Weights of a small mixture-of-experts language model, trained from scratch on English Wikipedia.
Training: a variant of Adam for the experts, 256M tokens, 3899 steps.
Below are experts of layer 5 (counted from 0) of a mixture-of-experts language model. Rows are named router (the router's row for the expert), gate (a neuron's input weights, with its number), up (a neuron's input weights, with its number) and show model dimensions 0-79. Each number is 128 + 24 x the weight over its row's rms, rounded and kept within 0 to 255.
After each expert's rows: a language model's description of what the expert responds to; "comes after" lists some tokens at least twice as common just before its tokens as in all text. This comes from a sample of Wikipedia text that the model never trained on. Tokens count by the router's weight.

# expert 59
router [157 126 111 127 116 130 124 186 126  97 149 140 121 135 183 126  95 130 110 111 175 132  95 155 121 165 159 136  57 122 128 119 111 120 111 145  93 128 125 102 144 116 105 125 125 119 114 145 149 115 143 131 126 104 111 124  94 138 147 129 138 119 144 113 140  83  93 119 105 140 139 102 157 145  97 126 113 122 109 138]
gate0 [139 121 130 133 130 122 207 160 142 125 135 128 121 126  81 138 123 114 138 110 141 126 143 187 122 104 135  83 126 118 125 138 153 115 135 132 136  98 125  88 143 150 140 154 109 120 143 140 144 123 102  93 123 126  92 117 124 129 128 124 143  94 131 115 154 140 128 155 124 106 105 168 127 103 143 113 123 143 144 147]
up0 [120 126 112 103 155  88 153 155 147 127 149 157 154 149 116 156 133 156 147 111 115 107 139 131 110 132 122 167 130 136 125 122 140 128 156 128 152 122 170  84 144 158 147 122 125 119 144 125 148  59 115  99 156 176 130 156  88 120 127 114 127 148 144  95 161 100 156 141 128  87 131 159 163 161 127 139 139 164 163 153]
gate1 [105 131 157 107 108 116 129 177 165 119 139 109 120 119  94 122 116 132 109 153 116 139 118 132 112 121 156 123 115 187 109 152 140 189 120  95 127 123 144 116 155 133 105 155 102 128 154 100 153 138 119 117  89 126 108 120 136 112 157 131  97 159 123 109 179 127 151 154  88 127  98 112 108 111 139  92 157 118 154 137]
up1 [123 155 162 133 137 128 147  98 149 109 110 148 158 123 151 149 125 101 121 159 114 118 109 102 136 115 101 129  73 151 146 153  86 141 135 153 151 105 107 144 110 136 118 148 107 129 128 125 109 193 121 135 105  97 166  90 125  98  89 126 154 115 110 132 114 121 146 170 143 112 172  78 117 132 142  97 120 105 111 137]
gate2 [171  82 101 123 139 131 144 125 121 137 153 120 134 151 125 173 120 129 122  64 151 146 124 122 147 165 111 122 156  91 109  82 141 159 122 125 129 151 123 119 152 112 111 112  96 117 150 148 119 149  78 160 156 134 132 137 111  88 135 126 115 113 139 151 137 145 174 128 150  84 144 154 131 142 179 105 154 134 132 100]
up2 [162  87 111 129 143 123 114 128 173 160 144 159 105 112 118 133 145 146 172 137 147 142 144 143  87 140 122 158 128 122 134 109 102 142 120 104 111 129 153 110 175 141  72 122 124 104 155  99 119 104 142 144 140 136  97 134 120 130 112 142 143 128 155 146 151 111 139 128 118  90 175  92 138  91 124 123 130  96 121 109]
gate3 [165  88 157 165 104 115 112 122 129 130 136 129 138 109 159  60 113 140 109 147 160 129 140 205 133 149  82 146 139 117  85 120 117 130 118 133 143 155 127  69 144 141 125 107 120 134 128 179  90 157 104 102 100 116 120  98 152 126 114  94 135 158 116 142 152 129 135 120  96 135 132 148 102 137  87 129 142 103 102 124]
up3 [136  91 107 122 147 128 119 114 110 122 114 156 142 133 173  92  81 147 150 104 158 123 156 101 120 166 135 154 144 108  97  88  82 166 121 142 111 147 154 104 130 115 152 133 126 118 134 149 124 170  86 169 113 137  82  71 105 119 117 118 126 138 105 162 103 118 130 127 148 134 141 142 151 148 115 140 153 149 105 153]
gate4 [171 139 123 142 152 122 103 166 153 117 136 134 142 118 123  62 110 138 102 126 121 149 100 131 104 150 121 135 143 122 118 139 122 140 138 153  78 138 137 164 142 126 112 106 108  98  98 140 127  91  90 157 110 137 136 134  82 109 116 114 145 111 119 128 147 103 107 169 112 145 100 132  99 130 118 128 134 184 176 143]
up4 [ 95 104 155 113 135 158 125 135 106 106 101 110 128 119 144 167 147 135 112 105 142 139 137 144 131 115 153 155 118 133 147 105  77 158 127 120 154 122 123 111 144 131 114 131 118 160 128 109 105 143 142 105 180 158  83 161 151 114 143 162 126 176 120 179  89 134 135  75 170 112 151 107 155 151 116 121 106 122 132 141]
gate5 [121 147 140 138 164 113 111 127 112 136 132 145 125 113 113 145 122 124  89  96  92 182 147 109 148 158 169 121 132 113 142 106 133 108 131 118 123 172 109 115 117 156 118  92 100 143 134 125 139 153 178 159 164 120 167 145 116  98 154 104 147 105  79 146 100 116 187 128 113 107 139 130 120  75 124 152 131 121  85 156]
up5 [174 119 113 136 137  99  87 155 144 113 148 151 134 142 112 149 130 154 170 134 133 107 126 143 142 101 117 146  88  92 124 140 137 115  79 115  94 168 136 128  94 142 111  96 120 123 125 153 156 138 128 131 162 164 154 123 127  85 150  85 182  69 157 145 129 106 187 154 130 142 171 108 151  98 133 160 134  82 116 105]
What it handles: Articles the, a, an, its after prepositions or at sentence start, as in of the, in the, At the; also table separator rows.
comes after: " of", " in", " to", " at", ".", " on"

# expert 60
router [129 114 136  87 114 107 109 147 149 115 153 180  97 154 184  87 105 157 126 135 132 132 149 162 144 153 101 121 129 127 183 105 120 132 148 141  93 128 142 128 117 116 120 126  74 137  92 151 172 114 131 128 126 126 113 137  86 156 104 128 186 111 116 148 142 107 110 114  85 115  99 138 127 132 104 130 125 147 128 115]
gate0 [136 146 114  86  97 126 126 144 122 136 171 130  88 150 122  80 125 179 143 160 124  97 139 106 107 142 118 142 150 159 119 114 118 116 151 121 108 155 145 113 120 175 146 101  62 136 122 127 167 154 145 136 149 169 107 129 131 123  84 148 119 111 104 126 134 121 148 147 173 150 101  97 178 104 151 128 138 108 124 133]
up0 [136 146 115  68 112 135 121 107 142 100 142 133  86 131 133  67 105 135 131  99 112 132 140 155 150 126 121 108 151  99 110  91 137 136 161 136 157 128 153  96 137 113 121 143 128 146 128 158 144 132 147 131 141 158 110  93 152 150 174  97 131  97 129 152 106 145  98 143 124 108 140 151 128 110  98  94 128 118 135 121]
gate1 [143 138  77 135 123 145 134 117  95 127  93 124 211 140 131  97 166 162 164 151 154 130  94 132  97 137 114 136 140 137 131  95 139 135 113 120 168 113 132 127 151 118 141 139 167 113 128 163 158 128 144 128 135 127  76 140 122 151 133 165 140 140 121 122 145 125 128  98 115 134  79 156  93 143 106 129  90 116 126 147]
up1 [171 140 176 136 135 152 121  92 159 149 127 129  88  86 121 162  83 105 164 145 102 160 114 129 162 124 103 138 101 136 155 148 112 153 130 140 139 154 101  95 149 172 132 141 139 123 166 100 130 146 125 131 110 139 155 131 171 143 131 104 159  82 136 117 136 145 114 159 180 100 155 114  97 103 119 136 128 120 131 112]
gate2 [120 116 183 111  67  86 154 128 127 169  98 144 125 111 137 130 111 167 124 126 157 148 161 163 141  85 118 107 112 138 128 154 138 128 167 135 129 113  92 113 112 116 166 128 136 117 118 171 128 121 119 122 179 122 159  75 124 157 153 110 120 130 124 110 128 155  88 155 116 127  84 121 165 114  86 118 135 111 114 136]
up2 [119 101 131 103  62  80 127 113 150 155 126 115 118 150 118 138  97 191 140 152 164 102 153 173 130 129 144 157 136 184 138 144 121 149 179 138 103 160 122  93 129 146 130 154 163 134 124 118 109 119 119 103 136 133 117 100 105 116 110 105 114 162 144 129 121 109  98 125  87 110  88 159 151 128 137 120 149  88 138 148]
gate3 [104 130 125 121 136 156 117 135  98 161 142 142  94 131 179 131 117 117 131 120 155 118 117 151  90 128 156  98 155 179 133 136 158  88 127 158  93 148  98 124 112 142  94 130 104 147 122 144 137 128 118 155 163 125 134 167 104 133 127 158 149 131 109 121 120 118 124  88 138 128  73 128 110  78 142  86 180 119 171 152]
up3 [117 153 121 119 157 134 101 108 132 182 113 119 144 141  65 106 110 153 136 132 143 114 130  90 130 125 163  97 110  95 149 103 117 109 144 181 126 133 110 168 102 119  73  91 122 111 123 143 153 146 125 121 106 144 112 125 142 102 106  96 123  92 114 136 123 144 104 134 140 115 155 136 165 165 123 152 126 130 144 118]
gate4 [130 150 143  88 111 107 110  96 111 151 117 165 125 143 114 133 109 159 114 155 121 111 116 177 143 119 135  98  85 156 110  93 186  78 138 115 152 118  97 130 145 128 134 137 134 118  84 129 154 147 132 114 107 104 182 100 154 107  59 116 137 164 104 123 106 109 115 143 130 150 141  90 123 104 142 137 139 150 141  92]
up4 [146 117 164 133 129 140 110 108 105 119 181 164 148 117 112 113 118 129 117 169 158  91 118 149 112 109 119 150  76 141 115 115 144  98 118 128 158  90 133 114 131 125 134 167 127 110  88 156 139 134 105 173  87 111 184  86 159 108  70 146 102 162 147 129 104 143 139 148 183 120 139 104 144  99 109 128 120 150 120 109]
gate5 [154 106 111 137 128 126 107 127 131 117 109 148 130 133  98 137 134 159 103 164 101 119 125 135 126 150 155  90 132 143 138 151 163 109 147 122 131  89 156 109 109 119 157 132  49  88 101 117 144 120 120 152  71 129  96 139 128 111  94 145 130 151 143 142 175 153 169 122 122 123  96  88 173 154  97 178 144 121  90 119]
up5 [122 141 193  83 109 123 134 110 141 137 114 106 129 115 107  80 114 118 140 125 124 162 166 128 145 133 122 142 107 166 124 139 107 114 150 136  95 128  97 125 112 144 120 108 141 122 160 151 129 158 133 155 161 111 140  92 152 111 166  71 117 134  96 123 100 128  97 112  97 132 147 138 121 115 107 115 114  94 174 140]
What it handles: Word pieces after an initial letter or stem, such as L-ic-ence, form, Conserv, and parts in taxonomy boxes and animal descriptions like An-imalia, e-g-gs.
comes after: " L", " l", " St", " C", " R", " O"

# expert 29
router [ 76 103 182 108 101 135 159 153 136 118 131 147 110 137 165 126 131 121 114 115 122 153 114 165 117 119 109  61 102 148 115 133 113 146 125 127 141 118  98 100 150 115 161 136  98 142  95 124 134 100 120 102 119  92 124  91 135 134 110 114 140 145  94 162 110 163 139 128 106 133 116 104 124  66  73 148  77 134 141 143]
gate0 [141 136 134 141  99 135 128 131 143 126 101 150 136  94 152 130 155 140 121 112 129 110 113 145 107 166 119 169 136 130  95 124 104 181 122 107 124  97 138 115 124 151 113 114 121 141 128 106 118 133 118  98  89 128 115 137 173 174  87 143 115 166 119 125 118 157 145 155 152 151 152 131 156 108 147  80 145 137 133 125]
up0 [124 154 108  74 142 156 149 140 130 132 101  73 115 169  81 117 128 107 151 144 110  97 135 174 125 128  86 136 151 113 122 142 109 138 111 172 123 181 125 162 118 146 154 102 123 147 131 138 140 108 104 101 152 106 111 100 125 120 134 102 101  89 105 108 109 133 150 169 107 133 141 160 118 123  94 154 144 166 108 165]
gate1 [101 168 149 142 133 140 148 178 102 107 116 131  99  86 129 114  97 106 112 125 104 138 150 109 126 103 158  93 115 119  95 133 125  97 136 151 108  87 128  87 194 129 137 164 147 112 144 132 136 120 122  65 120 156 157 120 148 167 152 145 137 124 141 138 119 152 129  85  95 103 112 112 110 103 123 115 158 100 104 121]
up1 [141 165 155 102 145 109 100 155  83 167 162 143  77 144 133 108 156 137 127  87 105 100 122 106 152  88 145  81 124 136 104 126 160  97 176 132 113  88 121  90 145 116 124 155 121 116 153 131 124 113 115 131 129 111 122  69 167 187 139 120 117 103 142 111 126 145 121 105 111  95 118 121  76 117 156 135 165 137 148  93]
gate2 [154 143 139 171 117 133 159 107 110  98 129 128 130 144 177 163  98 103 136 164 106 122 105 139 122 160  80  83 142 158 146 149 144 152 104 114 151 179 142 157 105 128 157 103 114  84 137  97  73 185 125  66  83 127 112 160 131 130 132 163 171 164 104 125 114 172 118 105 145 133 148 108 121  84 132 150  88 121 149 131]
up2 [137 158 129 129 103 166 179 124 145  92  84  97 159  91 174 177 126 121 152 128  81 130 143 142 130 121 101 119 115 162 176 101 107 110  90 110 146 154 163 155 123 156 163  91 123 103 116  72 135 142 140  93 110 127 124 137 127 151 171 128 154 109 114 128 107 129 166 122  92 151 135 104  88 118 111 152 131 146 137 125]
gate3 [172 123 128 141 120 122 104 136 111 146 123 126 134 172 126 176 114 147 126 144 126 130 146 136 160 115 101 119 112 155  99 116 122 167  60 136 130 105 132  62  80 138 120 128 173 181 109  84  68 103 109 111 108 126 118 145 149 109 143 127 154 183 107 106 139 130 110 118  96 129 132 124 107 105  79 151 102  90 134 157]
up3 [118  97 142  98 118 113 151 130 176 131  92 121 111 150 139  92 152  74 119  99 188 139 185 116 130 109  66 165  97 123  98 164 173 142 120 109 128 142 119 109 168 101 148  98 137 107 147 136 139 135 102 139 146 136 155 114 113 146 127 141 119 121 113 122  96 139 131 106 129 168 139  93 143 121 149 107  96 158 136  77]
gate4 [143 104 140 112 181 125 163 129  98 132 105 118 144 145 129 155 104 152 140 118 156 142 152 128 140 157 144 122 114  96 137  98 104 130 136 131 154 140 106  97 151 187 132 104  96 121 107 118  79 108 107 144 104 102 171  78 119 140 153 120 155 118 117 117  98 146 109  74 137 129 124 116 108 120 118 118 146 170 150 165]
up4 [144 119 152 138 143 123 145 136 173 146 144 136 111 154 105 124 136 122 103 112 105 109 173 129 159 151 100 118 135 126 154 145 135  91 134 162 125 144 118 111 103 131 145 142 126 176 143 124 167 148 100 142 124 114 102  99 104  83 145 100  83 154 117 134 158 129 127 145 112 143 152 127  94 114 170 102 146 133 150 118]
gate5 [ 94  99 191 159 164 127 148 113 117 115 122 124 128 178  85 157 119 124 176 155 154 139 170 116 131 153 147 128 107 112 115 165 124 143 105 146 127 148 146 112  96 107 127  93 143 114  92 133 135 110 155 178 129 108 115  96  89 114 104  92 130 103 102  90 143 122  95 136 105  92 149 146 100 147 115 124 138  90 148 104]
up5 [155 136 138  87 137  82  97 121 156 125 126 127 115 122 149  82 129 113 144 150 174 125 123 125 172 117 144 148 151  71 160 150 126  94 121 143 124 114 122 136  80 135  84 128 118 104  64  64 173 120  87 130 124  94 128 139  76 148 118 142 163 156  97 130 128  95 112 101 121 132 128 143 142 131 130 167 157 112  94 123]
What it handles: Opening stems like beh, poss, author, recogn; "as" for roles in cast lists and football positions; blank cells in sports tables.
comes after: " |", "|", " a", " and", " his", " to"

# expert 46
router [104  77 153 126 101  97 150 142 162 112 150 183  50 158 178 147 144 130 149 123 122 166 133 142 134 163 128 131 162 116 176 122 119  83 132 155 130 115 130 143 150 124 101 129  81 130 117 150 135 101 135 116  82 115  94  98 112 149  90 155 128 115 160 127 154 127 133 139  82 156 110 111 141 109 127 157 114 106 139 114]
gate0 [136 164 146 115 108 133 107 136 115 140 118 168 130 131 159 138 132 116 108 127 111 121 134  87 104 152 133 122 131 165 111 127 130 108 130 142 139 106 129 174 164 114 151 146 109 104 151  83 133 139 127 138 113 127  94 149  99  90  66  73 112 154 164 136 107 105 129 130  82 150 106 178 121 136 122 139 123 148  92 136]
up0 [139 124 111 110 109 124 120 172 120 139 105 127 128 120  88 139 108 124 127  67 135 110 128 133 119 105 120 135 133 109 142  91 100 130 158 132 104 142 146 147 161 121 145 145 119 138 149 142 120  99 140 138 166 140 123 149 123 107 128 135 130 107 147 106 144  56 113 141 165 107 120 114 145  94 133 139 148 105 129 153]
gate1 [115 137 106 147 109 103 138 172 131 108 163 101 118 162 105 120 136 153 134 124 119 149 132 161 127 121 135 113 133 117 156 160 114 119 126 154 175 117  86 126  91 105 119 158 120 137  99  95 106  85  82  98  80 149 187 151 106 127  74 144 103 148 162 130 117 124 120 117 107 157 128  99 154 132 145 137 117  88 124 138]
up1 [109 169 127 127 153 127 142 110 130 136 111  96 135 162 135 109 121 123 121  79 203 164 140 121 158 134 123 112 107 114  99 128 173 111 115 111 121 102 127 108  94 111  66  89 117 163 113  93 121 102 148 114 116 152 124 113 141 146 141  90 126 126 127 168 169 184 132 103 135 115 124 146 134 111 121 158 115 107 118 143]
gate2 [131 133 184 101 136 158 103 101 127 109 143 145 116 121 156 127 146 146 183 180 121 133 139 152 128 129 109 139 134 143 101 171  91 162 145 108 136 132 123 113 117  79  73 156 106 145 128 172 102 104 123 154 118 132 172 127 108 177  58 121 111 140 153 119 109 159 123 127 131 141 121 150 155 129 157 152 133 161 122 114]
up2 [137 119 132 121 167 153 115 133 114 106 131 134 166 142 144 107 119 163  89 133 100 149 129 135 147 122 103 166 117  89 132 138 124 142  91 118 120 135 106 129 140 143 150  88 136 177 151 118 146 144 121 149  90 123  97 127 124 118 107 135 141  97 131 164 102 166 124 139  92 113 130 105 113 185 169 122 120 129  81 134]
gate3 [124 126 152 109 147 173 100 135 118 132 138 111 119 110 142 118 120 139 102 130 119 153 123 168  80 148 144 127 173 174 113 130 110 171 111 132 147 121 117 147 105  97 139 116 145 101  94 135  70 172  91 116 119 122 122 112 138 113 157 116 171 142 147 119 130 127 161  92  87 173 102 148 128 103 133 142 120  78 108 106]
up3 [122  87 111 142  82 133 154 136 139  97 143 123 156 123 167 157 146  88 121 167 100  78 130 148 143 119 124 110 143 164 126 143 166 129 117 146 123 105 179 154 143 146 113 143 157 104 176  98 118  93 105  92 144  79 123 161 148 122 112 111 109 131 155 170 132 122 143 173 109 153 142 120 170 110 106 138 116 112 104 155]
gate4 [153 124 124 135 168  98 149 118 109 102 160 126 131 151 133 140 170 114 157 125 156 142 136 130 124 187 105 133 125 111 106  95 161 136 113 123 168 130 110 160 135 176 146 130 159 107 110 138 155 153  97 111 113 130 158 134 129 100 134 115 110 107 139 145 164 170 153 111  77 151 130 142 161 119 148  92 151 166 116 116]
up4 [116 147 145 161 102 106  87 156 130 145 131 140 140 107 122 120 128 152  93 136 117  94 175 121 103 146 119  98 149 119 137 150 126 129 153 119 136 145  77 109 141 139 125 109 108  96 137 164 155 129  94 125 152 141 117 162 107 119 118 113 167 118 122 128 121 153 180 102  99 125 155 160 178  97  97 161 167 135 121 132]
gate5 [145  92 103 105 149 115 155 120 111 135 168 115  94 143 128 121 144 138 129 148 163 122 124 107 137 139 156 117 135 133 141 135 158 163 123 145 137  97 142 135 151 107 102 143 151 144 131 146 118 125 135 141 151 128  93 126 146 141 153  95 117 146 135  69 150 129 161 148  68 146 158  87 132 106 146 144  89  95  95  91]
up5 [150 143 138 139 176 157 110 121 127 113 111 119 156  69 110 111 114 153 150 131 133 121 119 124 101 160  93 141 111 150 127 128 150 152 159  78 116 140 109 121 113 126 141 128  64 156 109 135 118 120 141  92  87 166 139 119  72 119 111 148 133 154 159 228 114 124 139 124 140 110 109 157 134 143  98 132 129 148 148 158]
What it handles: Digits inside numbers, dates and vote counts, plus surname beginnings like Wil-, Hod- in citations, and prepositions for and by.
comes after: " ", " G", " H", " c", " B", " C"

# expert 34
router [119  77 115 145  78 135 146 121 148 134 145 173 106 135 123 125 157 149 136 115 109 171 106 152  99 131 111 113  88 172 120 173 155 133 121 168 130  84  99 104 131  92 130  99  97 144 101 148 171  62 144 127 122 120 120 132 100 123 103  83 120 108 172 113 175 136 111 114  78 130 122 127 107 105  92 139 145 135 121 131]
gate0 [154 108 119 129 136 144 148 149 156 144 180 111 114 121 159 109 128 171 143 141  92 109 135 128 123 121 131  77 113 102 122 165 105 108 127 119  72 123 109 143 113  93 131  73 169 172 118 148 157  92 132 126 131 130 148 102 169 102 123 117 121 120 104 163 165 149 114 139 138 140 137 130  99 103  87 129 103 125 107 142]
up0 [113 173 168 111 118 138 103 115 103 141 107 143 147  60 129 133 135  94 132 138 114 117 154  87 121 127 146 118 146 124 172  98  87 134 156 116 138  79 136 134 133 139 162 172 115 110 157 117  82 148 107 125 161 127 177 168 102 153 123  64 105 167 113 137 146 109 147 110 121 139 144 157 148 143 125  77 156 124 118 140]
gate1 [ 99 116 108 135 104 117 131 124 116 134 143 119 112 130 118 105 118 149 186 127 113 164 131 187 117 134 100 129 145 175 111 189 121 185 126 122 155 125 113 115 107 175  95 129 164 143 142 131 127 132 153 112 139 129 101 134 125  81 121 116 138 119 185 130 153 156 142 126  72 133 102  99 119 111 151 160  96 105 128 126]
up1 [ 71 113 135 149 102 102 166 157 106 153 149 134 124 170 148 149  84 119 125 138 128 112 136  88 138  93 116 131 141 146 108 155 142 124 115 102 158 119 106 125 151  92 111 121 134 114  98  49 145 146 152  99 120 108  74  94 113 101  96 103 151  93 145 146 179 162  84 101 130 126 116  98 146 108 114 125 107 116 151 152]
gate2 [133 130 113 160  96 100 145 150 123 125 117 100 120 162 121 154 129 143 140 129 148 122 128 182 135  94 152 109 108 102 110 139 165 132 107 160 128 164 116 133 117 122 116 115 136 120 123 124 160 101 111  85 125 140 113 111 146 129  87 117 128 132 181 141 167 110 145 140 102 125 129 114  93 117 135 189 150 134 156 117]
up2 [107 123 154 165 133 104 167 147 115 133 110 147 137 168 115 145 139 159 138 123 177  97 132 162 124 110 160 105 147  91 102 138 109  99  95 170 141 140 108 147 111 119 113 111 136 140 123 132 128 104  86  86 109 122 162  95 137 133 101 164 123 124 153 114 137 135 151 126  85 109 133 116 121  96 163 170 159 169 110 119]
gate3 [ 81 140 188 144 130 105 156 142 125 131 131 134  94 135 158 122  99 140 156 141 145  80 142 131 129 167 139 109 140 104 154 161 118 147 144 153  74 108 131 102 101 100  94 116 173 131 107 133 143 137  92 118 135 113 103 138 109 140 134 110 121 112  89 152 127 130 123 126 152 138 161  83 142 117 164 116 112 176 112 136]
up3 [137 150 114 106 114 169  80 157 104 126 150 172 108 128 159 130 132  89 113 141 102 150 114 162 138 112 135 116 127 159 141 116 122 112 150  94 129 124 145 109 134 127  96 161 126 121 140 112 113 151 130 120 111  97 147 151 143 129 108 181 128 121 143 154 140  64 131 116 125 128 121 124 148 116 100 120 101 103 140  55]
gate4 [123  94 135 158 145 134 166 144 112 175 153  89 139 152  92 137 114 152 135  91 129 151 120 123 113 150 114 126 136  87 102 125 128  96 144 160 112 140  90 136 142  98 155 101 159 161 121 159 139  76 108 127 106 111 142  84 105  95 128 118 113 116 146 132 165 136 120  93 148 132 127 101 115 125  98 116 122 157 124 121]
up4 [116 180 149 122 160  91  85  86 152 104 106 137 101 130 112 124 136 121 109 126 102 109 116 110 124 116 109 143 149 155 135 114 118 110 114 168 158  80  94 127 138  98 109 171 119  91 135 106 134 168 122 183 101 163 147 127 106 104 126 135 134 135 120 153 139  85 130 121 110 129 144 128 141 111 106 185 160 132 152 121]
gate5 [125 122 115 122 122 178 116 161 126 117 143 127 134 113  98  98 128 162 109  68  97 138 126 140  98 122 134 110 146 166 137 144 133 121 119  90 147 156 111 114 113  81 131  87 152 123 135 146 111  98 171 134 151 121 134 121 132 133 152 120 155 108 166 156 120 165 149  74 109 117  67 189 147 141 108 132 142  86 181 107]
up5 [134 129 147 147 139 107 125 107 147 133  37 147 131 115 130 145 147 153 151 162 137  95 114 132 146 171 146 153  98 125 127 135 160 120 102 181 116  96 123 132 162 148 166 158 118 130 114 110 127 159 118  98 105  97 160 117 130 155 111 104 113 152  79 114 107 136 116 111 122 117 137 155 132  92 129 108 120 163 145 132]
What it handles: Subject pronouns and auxiliaries after a clause break, such as he, she, who, has, had, could, plus the name initial W.
comes after: ".", ",", " that", " where", " which", " he"

# expert 43
router [136 112 114 127 112  98 143 173 124 114 169 196  85 146 132 101  89 145 124  90 140 156 109 158 164 106  49 126  80 120 158 112 111 117 146 112 111  90 106 119 168 110 115 109 122 143 109 118 151 117 139 111 143 126 105 133 100 149  96 139 123 129 148 157 194 134 119 117 111 110 145 102 101 109 137 140 144 128 183  83]
gate0 [129 159 101  96 112 122  65 180 116 163 117 138 124 107 144 128 122 148 135 111 129 150 119 114 124 106 158 150 102 128 156 121 147 111 123 118 127 107  84 133 147 124 110 115 119  77 110 119 129 102 115 129 130 174 138 168 108 123 162 128 120 156 179 143 143 115 152  74  83 123 130 122  90 102 102 124  98 114 121 118]
up0 [126 123 116 175 116 141 152 132 153 114 128 133 138 159 143 167 145  84 128 135 153 183 122 133 183 121 109 142 143  96 139 132 132 107 128 100 128 133 127 126 131 132 163 149 132 135 121 130 181 151 154 118 151 112 150 123 125 137 112 170 143 116  99 120  76 115 103 150 111 121 122 115 120 125 144 112 117 121  68 152]
gate1 [161 117  94 126 133 143 130 190 136 131 126 153  77  97 129 132 116 119 130 153 110 132 112 162 143 151 127 109 121 154 173 173 139  96 120 119 100 124 118 149 166 128 132 129 140 132 151 114 113 157 106 109 181 121 129 113 120 122 122 121 113 109 111 161 147 114 141 145 155 124 162 138 116 118 123  99 109 143 133 143]
up1 [ 93 141 142 107 126 181 119 172 156 145 126 146 141 138 107 109 118 119 146  95 140  90 164 102 136  89 134 148 117 103 157 134 129  91 114 131 102  91 134 144  96 123 154  66 116 168 114 139 135 129  75 134 118 102 129 156 131 166 131 132 114 164 162 143 101 128 101 103 154 131  73 129 114 202 101 111 139 134 129  64]
gate2 [152 108 141 171 100 111 129 120 103  98 136 155 119 155 123 112 163 155 150 120 156 118 121 167 145  78 105 100 113 107 149 135 150 134  90 102 118  68  93 119  88 124 169 124 117 165 171 181 131 103 171 112 130 103 163 145 121 142 121 104 149 126 109 109  86 111 136 105 145 112 108 132 145 132 126 163 147 134 113 136]
up2 [166  71 131 133 124  93 121  91 114  57 144 135 133 126  97 119 156 171 157 127 136 123  88 157 102  92 158  98 117 120 136 121 108 106 123 129 159 116  64 135 113 138 136 129 142 151 165 171 103  95 171 141 109 139 127 121 125 145 139  99 133 124 113 104 127 118 130 110 144 107 106 140 160 122 122 158 147 164 133 125]
gate3 [139 121 134 141 123 145 166  69 116 132 132 155 151 117 115 129  80 155 160 144 157 126 122 124 155 132  97 137 115 104 108  66 118 125 143 131  91 132  98 120 127 123 135  97 137 113  94 130 153 109 156 172 158 123 147 155 147 105 138 151 113 105 166 128 157 186 125 123 172 166 131 129 147 166 158 100 118 128 167 113]
up3 [134 137 135 136 143 127 150 125 141 132 158 126 154 103 152 114 119 146 103 179 149 173 139 162 140 142  77 132 141  93 138 126 161 107  87 144 141 138 142 118 110 119 147 170 141 148 129  98 118 129 142 112 124 160 124 189  83 149 114 124 152 138 156 135 125 125 121 129 115 120 134 140 121  95 132 122 149 144 130 150]
gate4 [ 88  94 176  95 124 113 142 125 159  91 118 146 137 123 131 119 101 148 114 120 153 141 144 122 111 129  86 121 119 116 169 103 198 111 137 120 178 141  77 118 115 150 153 129 144 118 149 141 126 119 126  96 120 137 100 122 146 169 135 133 153 118 160 107 110 130 146 145  99 161 123 113 158 105 138 159 138 118 137 106]
up4 [168 134 111 122 145 148 104 156 136 158 109 129 114 147 152 143 133 125 144 139 121 112 133  82  82  94 175 141 130 151 142 133 163 142 118  98 116  96 131 158 155 121  83 172  87 128 118 161 169 152  99 168 144 117 135  91 141 109 173 101 144 168  78 134 112  92 111 125 158 117 140 156 121 143 101 161 158 107 101 117]
gate5 [138 124 111 107 136 114 139 123 103 128 109 114 161 135  91 142  79 135 128 152 182 153 148  91 144 147 165 129 117  90 102 121 117 139 179 179 105 106 108 121  99 117 126  98 151 135  88 106 106 162 129 119 116 139 127  96 102 127 105 167 138  88 156 134 133  80 109 155 168  77 106 144  85 162 182 142 143 135 138 143]
up5 [110 159 155 134 123 123 126 121 133 141 141 133 153  92 120 134 159 152 146 142 125 147 125 125 104 112 131 117 159 131 162 137  99  99  97 144 181 153 136 116 119 161 107 138  75 148 167 112 146 126 124 175 135  83 145 145 131 129 148 123 158  82 122  85 108 164 140 106 110 144 143  91 105 104  95 171 123 132 129  70]
What it handles: Forms of be and auxiliaries (was, is, were, been, would, did) right after a sentence subject such as "The property".
comes after: "\n", " It", " it", " which", " he", " He"